Experts of a small language model.
Experts: 40 experts in each of 10 layers, 96 SwiGLU neurons an expert, 2 picks a token, a softmax router, a shared expert of 128 neurons.
Below are experts of layer 11 (counted from 0) of a mixture-of-experts language model. Rows are named router (the router's row for the expert), gate (a neuron's input weights, with its number), up (a neuron's input weights, with its number) and show model dimensions 0-191. Each number is 128 + 24 x the weight over its row's rms, rounded and kept within 0 to 255.
Before each expert's rows: "gets" lists some tokens that make up at least twice as much of what it gets as of all text. This comes from a sample of Wikipedia text that the model never trained on. Tokens count by the router's weight.

# expert 26
gets: " of", " |", "en", ",", ":", " in"
router [110 112  91  87 154 168 140 155 140 129 101  98 117 122 138  66 164 138 164 137 114  91 173 157 150 155 134 131 150 115 120  73 128 117 102 154 120 170  86 108  90 165 104 126  99 104 112  88 146 114 135 151 110 144 148 124 142 122 147 137 136 124 121 148  74 146  78 111 128 122 145 105 137 153 136 111 162 129  88 148 141 115 141  96 136 140 143 121 149 138 146 146 143  94 102 117  91  86 131 138 144 127 170 165 158 131 126 116 134 103 143 102 113 123 150 113 140 122 146 194 146 149 114 125 134 156 114 144 104 136 122 131 112 157 109 135 108 130 143  91 155 126 133 155 129 108 112 120 107 122 136 156 167 124 129  96 143 141 145 145  69 134 132 103 104 118 149 152 148 105 159  86 130  77 107 116 103 151  81 167 121 162 109 162 165 121 147 170 135 159 149 125]
gate0 [ 76 139 118 126 173 137 160  91  87 141 166 148 109 147 107 112 100 102  85  98 133 124 122 109  87 134 174 139 158 111 141 123 186  99  93  91 137 119 109 144 165 131 105 175  89 155 143 145 129 165 129  82 123 132 108 132 147 184 138 118 146 167 113 114 128 109 111 125 112 136 123 122 126 135 151 102  97 177 117 145 114 133  65 148 120 114 124 118 133 130 151 138 130 131 163 151 141 120 122 130 147 109 136 113 118 107 160 119 179 163 169 152 155 167 127 100 106 122 104 136 121 136 166 139 119 150  72 152 106 131 115 136 145  86 121 132 133  95  98 148 125 122 129 100 157 137 104 112  85 147 144 123 130 141 135 116 130  81  87 126 123 105 136 111 111 183 153 101 142 149 142 133 152 143 145 119 120 104 139 146 152 176 136 114 103 158 139 147  82 138 116 116]
up0 [137 109 156 118 101 151 107 181  90  74 155 104 118 147 144 130 139 130 134 163 137 121 136 106 114 122 113 124 131 139 143 133 136 140 142 121  82 167 139 110  63 121 169 136 159 127 116 148 126 153  89 121 165 144 135 115 137 119 144 131 122 124 136 118 128 168 147 138 138  79 162 110 156  80  90 153 145 122 163 130 162 124 129 112 190  96  80 127 156  96  91 124 111 145 130  76 126 126 146 149 123 127 120 142 108 136 152 174 107 130 101 136 151 155 116 126 125 102 127 130 103 140 120  98  89 132 154 132 141 122 151 137 124 149 165 128 149 155 116  95 165 144 175 120 164  92  97 152 132 146 152 153 113 122 128 116 165 164 131  98 118 142 144  96 128 141 131 164 118 112 142 129 129 112  92 124 194 178 162 125 143  61 115 124 176 116 124 126 135 128 122 113]

# expert 6
gets: " in", " d", " c", " E", "1", " In"
router [122 148 136 133 130 101 121 167 118 145 124 145 123 169 115 127 117 101 147 128 126 126 157  99 123  86 171 126 148 136 129 115 119 131  98 137 108 121 141 141 100 209  94 162 131 176 115 125 103 163 117 124 130 138 136 154 129 116 117 124 117  88 112 138  93 154  71  96 110 125 108  94 108 135 145 124  97 122 108 147 122 134 168  90 142 122 103 115 118 162  99 155 123 113 136 112 139 141 147 144  88 132  89 114 104  88 130 101 108 128 103 129 115 140 172 109 152 146  89 105  79 104 101 180 151 130 131 115 163  87 162 119 152 146 131 137 130 110 131  84 179 130 148 164 160  94 133 140 142 124  98 142  89 119 136 109 154 139 105 132 141 148  76 140 107 138 103 119  93 128 141 139 101 152 178 158  90 117 120 100 130 144 153  79 106 117 163 130 127 116  80 125]
gate0 [120 137 152 126 137 144 158 103 102 157 143 116 121 147 114 159  88 121 121  93 166 121 135  98  78 119 142 131 128 158  95 110 154 126 130  94 138 114 146  95 117 150 158 133  99 121  91 150 130 144 118 138 147 163 110  96 109 120  95 119 129 138 148  97 138 108 142 167 139 130 158 165 133 148 110  90 123 116 109  93 159 184 118 145  98 158 128 129 110 109 145 135 122 131 168  80 108 133 123 164 136 135  84 113 113 158  80 115 105 105 168 127 109 119 102 138  95 142 117 133 133 126 141 122 124 148  74  98 145 117 110  74 116 135 119 110 102 164 114 110 140 145 119 116 109 143 108 141 168  99 118 170  89 154  89 115 120 117 118 146 119 159 153 107 140 121 113 116 179  53 157 111  99 116 102 144 179 152 107 114 107 160 113 152 114 176 173 124 121 132 105 125]
up0 [132 161 143 125 119 128 114 133 129  91 165  70 151 114 109 111 134  57 153  80 149 167  84 116 126 114 123 113 125  81 142 120 118 184 163 134 116 155 103 149 115 116  68 144 115 121 137 130  84 110 140 155 183 104  94  97  89  99 157 122 126 105  96 143 153 134 150 154 108 149 130 155 137 140 140 134 114 143 156 115 137 138 144 151 141 123 126 133 156 129  97 136 135  81 112 128 138 127 147 110 128 143 148 184  84 133 118 130 137 146 120 148 115 133 161 153 180  99 147 138 128 129 127 124 137 117 140 155 154 115 140 117 159 118 111 163  92 131 101 147  91 124 147 117 111 128 136 121 103 102 180  68 104 127 149 142 183 117 148 148 134  95 153 107 106 171 142 110  86 129 121 113 108 121 167 153 125 119 102 141 114 125 161 123 150 144 157  97 106 116 122 143]

# expert 17
gets: " |", " |  |", ") |", " |  |  |", "% |", ";"
router [142 122 139 156 155  99  96 111 149 109 152 168 132 135 118 135 168 137 157 164 149 123 165 109 138 190  93 132  98 146 138 162  94 106 141 174 103 137 134 115 119  98  87 156 142  73 149 153 104 106 147 150 159 124 155 187 135 141 129 109 122  98 133 136 127 103  96 141 130 150 137 100 135 122  71 155 120  61 104 143 167 150 142 137 130 170 139 181 113 124 114 140  94 119  87 141 127 113 143 123 123 130 129 117  89 112 143 107 107 141 101 132 123 131  92 123 118 124 146 138 122  95 156  73 129 117 149 101 124 137 156 148  61 190 132 134 133 132 134 112 149 132 125 135  98 157  99 128 156 123 106 139 156 130 125 117 105 134 133  85 138 114 171 101 124 136 118 148  98 152 120 134 112 136 141 115 137 111 108 120 130 155 147 157 115 132  78 106 141 162 102 166]
gate0 [151  96 106 151 103 156 131 153 126 120 143 137  85 129 110 153 112 153 105 115 173 110 100 162 134 129 152 105 106 141 114 129 138  85 153 131 131 141 100 115 108 110 137 124 145 139 108 149 117 113 126 131  93 103 145 148 165  90 148 186 136 105 119 122 125 130 114 140 101 163 110 113  92 121 194 121 106 107 144 100 115 135 136 109 124 153 130 102 191 107 130 109 141 171 156  75  98 142 124  97 130 142 149 144 129 115 151 158 111 130 118 137 172 108  99  93 109  90 139  90 187 140 117 109 163 172 182 133 125 115 125 126 123 123  89 170 145 134 144 124 138 142 129 114 105 183 112 124  99 110 138 152 123  91 106 162 120 121 123  92 118 132 163 120 143 108 161 159 144 129  97 133 125 102 138 132 124 123  93  78 164 120 183 115 125 120 118 112 147 146 144 178]
up0 [ 91 139 122  97 145 141 103 119 122 123 123 107 149 141 182 151 113  78 142 126 129 141 151 181 181 119 102 149 133 122 121 105 119 138 106 111 143 133 172 137 165 148 126 107 115  98 129 135 148 150 108 125 125 141 102 128 118 127 127 103 119 165 100 107 133 131 120 175 163 112 132 102 159 156 117 157 131 140 109 110 179 121 105 125 109 118 157 151 108 118 129  88 133  93 128 163 121 114 120 171 125 108 121  93 155 152 146  91 128 114 132 110  95 112 164 128 151 168 137 173 100 138 124 105 151 137  82 107  96 156 134 106 129 143 195  97 132 131 161 103 181 147 135 165 159 135 137 136 139 145 127 118 119 141 136 113 134 124 133 160 122 125 107 134 124 166  71 133 103 122 142 120 123 169 117 100  90 131 133 201  92 126 142 117 127 167 157 144 157 124  82  79]

# expert 10
gets: " n", " c", " team", "n", "ment", "m"
router [124  80 118 105  89 121 127 104 139 121 134 108 113 124 123  93  94 129 108 106 144 168 158 125 170 107 131 141 138 104 122 148 131 123 139 143 120 120 112 106 125  91 117 126 121 135 159 152 109 133 143 128 100 129  83 103 105 111 134 156 154  82 152 144 160  69 123 149  80 131  98 115 183 125 131 159 115 147 159 135  92 115  72 114 131 163 156 119 141  94 123 149 147 128 119 135 166 109 154 174 155 117  93  87 126 114 137  85 116 112  71 131 148 157 106 168 120 141 108 119  90 178 123 152 110 151 187 125 137 125 110 161 104  98 124 167 119 124 137 116 168  96 116 134  82 134 113 127 143 138  96 110 123 149 119 113 169 102 129 145 105 119 132 122 118 118 134 132 137 122 148  97 141 117 112 123  93 137 137 186  91 136 149 119 129 139 155 125  77 166 161 144]
gate0 [104 113 169 164 122 183 132 168 172 116 101 130 153 118 138 138 142 116  85  84 145 126  92 153 178 115 111  91 103 148 134 144 122  81 108 134 119 178 116 147 120 150 135 116 128  98 111 118 132 109 109 133 144 145 116 127 184 141 114 123 141 136 132  66 104  91 133 132 153 112  96 123 121 132 145 140 114  81 110 121 129 153 143 169 142 156 135 110 101 146 124 139 119 164 121 123 148 101 134 146 151 100 114 118 136 126 149 128 112 133  99 144 168  94 155  88 134 170 130 161 127 140 111 118 134 110 136 116 117 136 119 141 168 109 106 147 133 155 113 151  92 103 151 139 141 113 194 180 130 114 123 150 116 152 126 164 104 129 118  97 120 115 136 115  85 161 151 123 144 114  86 128 116  85 103 140 142 161  62 117  99 123 167 157 182 125 140 143 155 149 140 123]
up0 [142 105 118 136 105 109 131 132  95  94 135 123 122  85 118 147 125 145  78 128 112  92 168 132 128 119  71 120 154 129 143 155 112 160 137 140 137 147 122  98 152 103 144 112 141  94 147 159 139 171 105 129 138  90 101 131 149 124 150 126 138 149 152 116 153 123 136 133 108 140 107 108 167 143 117 130 132 106 153 157  94 149 144  94 109 131 141 111 147 136 127  98 114  80  99 167 141 132  77 129  59 117 150 140 127 148 131 148 122  76 110 105 114 173 136 128 142 149 136 122 118 142 106 129 146 133 161  73 125 141  85 121 162  98 142 109 143 139 160  73 120 127 170 133 117 142 128 111 143 139 102 114 138 119 145  92  91 153 157 142  83  62 127 148 111 143  77 118 126 135  69 135 111  94 131 123 170 151 154 171  94 131 156 146 145  93 149 115 124 113 137 135]

# expert 7
gets: " pre", " pro", " sub", "3", "1", " con"
router [132 117 128 137 131  84 123 107 107 133 101 116 100 133 107 166 148 127 145 121 125 106 141 158  86 144 121 114 140 142 106  87 112 160  86 122 121 144 126 125 118 117  84 148 104 130 118 159  91 152 103 184 141 138 122 105  98 149 162 140  90  93  96 140  96 122 185 115 130 154 133 137 152 137 100 140 125 133 131 140 128 118 149 126  91 160 129 145 133 124 139 154 127 163 145  93 156 165 130 109 124 112 143 157 114  96 127 174 122 114 143 147 107 123 120 126 138 136 104 159 110 111 105 164  87 108 168 104 123  75 167  95 158 102 120 118 104 157 147 110 130 120 122  70 143 130 145 158 151 158 105 171 116 148 136 151 107  87 135 154 145 134  95 109  88 136 127 140 116 131 127 112 126 174  89 169 128  89 146 131  85 166 151  83 137 128 132  99 120  74  90 161]
gate0 [163 130 141 161 134 107 124 111 122 120 119 143 105 159 112 172 145 110  96 117 150 134 130 139 102 163 101 142 125 149 177 117 126 116 117 132 135  98 142 138  97 154 173 131 146 123 127 101 161 127 144 137 126 129 129 178 169 100  85 129 120 181 129 150 116 101 143  89 102  97 123 117  86 135 130 159 123 104 140 124 141 131 154 165  95  97 119 112 118  88  99 136  91 171 128  86 138 132 112 126 110 142 168  92 118 151 128 138 137 142 114 126 149 124 144  93 142 108 108 101 133 125 147  92 126 140 131  99 118 163 105 127 128 198 135 113 101 141 117 168 115 138 133  95 139 125 118 155 103 162 105 113 167 141 140  98  99 161 112  92 118 167  90 155 115  87 110 145 151  68 142 115 154 121 128 120 141 131 157 132 120 147  54 179 148  88 127 106 132 157 120 138]
up0 [133 124 137 147 131 162 126  98 115 102 137 132  84 129 136 113  98 110 118 149 120  83 113 141 101 111 155  87 165 107 154 109  97 113 154 104 112 124 130 138 160  96 129 152  90 167 114  90 138 129 104 125 136  94 121 158 161  66 105 168 117 134  93 172 125  99 142  94 128 123 131 135  95 157  97 144 121 129  99  64 172 133 114 103 118 145  82 150 129 123 161 123 148 130 107 129  99 104 147 142 118 151 113 130 152 111 137 133  85 127 131 151 123 118  89  84  94 101 126 180 131 112 140 110 146 138 131 111 138 126 108 117 141 149 120 111 109 121 133 116 103 108 144 137  99 181 158 115 150 105 139  74 111 115 139 121 128 137 102 141  98 147 139 149 111 174 109  87  71 123 128 134 106  91 133 107 131 122 117  89  92 104  99  94 134  88 174 133 137 107  96 148]